From a checkpoint of a small mixture-of-experts model trained on Wikipedia.
Experts: 32 SwiGLU neurons an expert, 8 picks a token, a softmax router.
Below are experts of layer 5 (counted from 0) of a mixture-of-experts language model. Rows are named gate (a neuron's input weights, with its number), up (a neuron's input weights, with its number), down (a neuron's output weights, with its number) and show model dimensions 0-255. Each number is 500 + 40 x the weight over its row's rms, rounded and kept within 0 to 999. Numbers have three digits each.
Before each expert's rows: a language model's description of what the expert responds to. This comes from a sample of Wikipedia text that the model never trained on.

# expert 14
What it handles: Colons after labels
gate0:514509473500462503505483549470465437449478486478503541484542474438537461455493521476383507539447503431519427476470460482573436485490509484428524477472539552546543547538508519515530427510444497416515522481539485542512477569461467436459463449467498545475461510533537543541449486491593504490492504606527484565485531486523453538435524458467406478504500482491567498473517457569511446507464541443464462599522514458518479528468434554491522581550518486513501463491473508441552514423445454484515491530533456555596498497467498566548573439464503494537479584561563494432583484499514526525461532468458517578482458474527472482502457511534516497470496505498498511455486513478511478481512527564451490493387472534502442447448497502496530516510482515552490469521526456494517411479443505
up0:439465502500504440472496479542432554534562515505453503477494505554598446533483503501422514451527529524412446539535518486492500461490524576552455504561517558498420479495502476583498553543434513523534517478410444527469481519491481557560556473506558479482488550522477462484467487541481507513550588478479524556538528526531429506547481563515538502505518495552506470510509585503500525503570462552502609582461511515518488516513474569502512424421469549501512540527450540479485493499565530495480540442442531473543537486538543556517501480520496478529481527539517543507498500525480458469428516566454476522451526570605435480475482557529490444525423485534494562579490495566452450487466546487544463455483486512510461537506465527550478508507550557477508493479546547547572423482519449
down0:526500490484505520468510494420523481534448482535456553469467538430521528477442535581482481441518513529527494405479481521518554411452508508464570456382503523513503513491526540476527477457554503441443409519453474448548512544556530556485467513532396505459461536511478569453512450500448469519522566512527525493532492465530491481480528514461544482493516490451456504571553528521474540515511513539453494517497504470482566513464570451413521547473455480458489489523506435508524500487470572440537467536471551527561565514494591532536501546466524451465521489462515545503490524501496464569440533572502571534528479532487509513551507491534487521518539473468511465498492508416497508494589525462513500493589449388486479470462580506563488477457491564563631486530475493524515492524543495

# expert 51
What it handles: Table cell separators
gate0:498540483543417552544515462479490494475523445515493473522515500480476542450539499495483503520463524460485498507450494507590502605530498519549516501545534507507524500515403442497511431491561502436466581518432548511525501554515483470466537530507510495513472546469516566503462532547490549526517528529538424465598562470529488517420511445526465539463574475453446517464507455448492531515482482519508554476496484495457482508564519475468423488530452509525545439491463495469515502505496504493506477546482582500558468529474479604514540523590479502484438450424463492579475512452416439586500476542510504542577478444504503501529469485522503495470510505569500528490526523566481498496490520499481461508581510489572447612472487547534519516532568509564583527522432399497446422458540478
up0:523475468471426526513507471459492443495444541532508584529494492599569538507492453507509481495447478441446447536463432542482531504455489474486525510501555479509545459507541492518505496532520458446440556527513477547532525462468374471534495579521449468483503589486496628494482454431492477576405512528520478530551478524491507476491516493423514479499416544491486490445497489454510430504546467433505531575500494527529516482512496517521425466552562506453489555549489463494470544493477539452494457521511574472550574579427438526495510486497503509503446466449487522510468570514460549426502547533513469525526499453470484568445466536546524507466470552516573435476482500476504501532512558478487508578472561524474548528456518603434530492510429512500501566541486478466508529497539510
down0:551479522427552529416471548506477543506609538542522473547432406420470529544564500502527460539453451560546543506483503464520519554517505529538543450462487525485471610487515454517526563538419478492530382490510513527543535536569511484548458564549491529475504486512513452475512542547463475527467421497457453499526444558468536526483471561462547464534448498539535510448509539538568441508525459497559493500444537498512479561408518492538517547559453466443517548544457499502506536491552507508511522524534496499487525534533526525470391493488492454542509480494484503534464584449460510554496531450417532485482541536554520518487559429387508495488486516553530496484492565541485482513462535496563470495510550480481528452505516523471501514437459492470482516476485588459557508491541499

# expert 12
What it handles: Separators after names
gate0:545501521475458572534565472443452547500558485526514437432512482474366502468499512493490518561460421515528486595535497485504477517515479526484536443543503422541501471521470526491600499448538445530489523528432455508514514565455549531475538523492486433573443484527408504458512473501408424498497520549538493494477414587487466479498544473474537516511554473585570457505510495464482529483489515508499477477552391545450539485517504509492528496460497504441514488590496514445395515540489456483512491501516479519574516498496466551520576455496448520437486584447500489541512432529477451490471539553472540505507492528484523488592473488487502556460499533485480503502513458537546471589487504474462512484502521558520501528541471481474485487525465454457492526439523468572514498609510482
up0:518509393569465554550457491520577479575537587487577536477468515518553435560537424560473493434543524509453511499458456517524439509480466512486555479530550579438497502552512448507440539489507467434465494479456515566522468478553527543527441516447471460612472422502537490449551510504503541419463494487513450484453518435508459533446480503481507512484381525524550505496466430464454502564446414508479549509498465531495477531493501531515478474528518525491528501469504444498539547478515470513509492535498519478482493570556483456470493491514516468504449447501540499494507364498491494474527537458555571503532596546461520458540461524527461430552489486485525486477491480506512450453494496534522485436551556536505498539507454510554485503444517520478448494432558553527484528507462580
down0:479578468538548475498546463573581502491516559489490516427496508518443433492517541545497521530552453554518499469468394500465535484435525534531474485509522507479512454561453494558520535508448481545490491614541549498510423523470505507536551559442547519503534466495509504481594552548518492487512414469548525486541577535524531517442513516523416522515442475533541453455439527525485537569560491487550477499443495507546520484369495517579452450557559515551523466463516501486512456458532443520483579583558505527500510472486466498497464547502495506544460514509520521507486505453566538528465525477442479536495560478502477503521510517496536493457516466494483507494506528478532481453418536435483538571409517539413525472574514489522558458494531470509487466469523544420516520426553543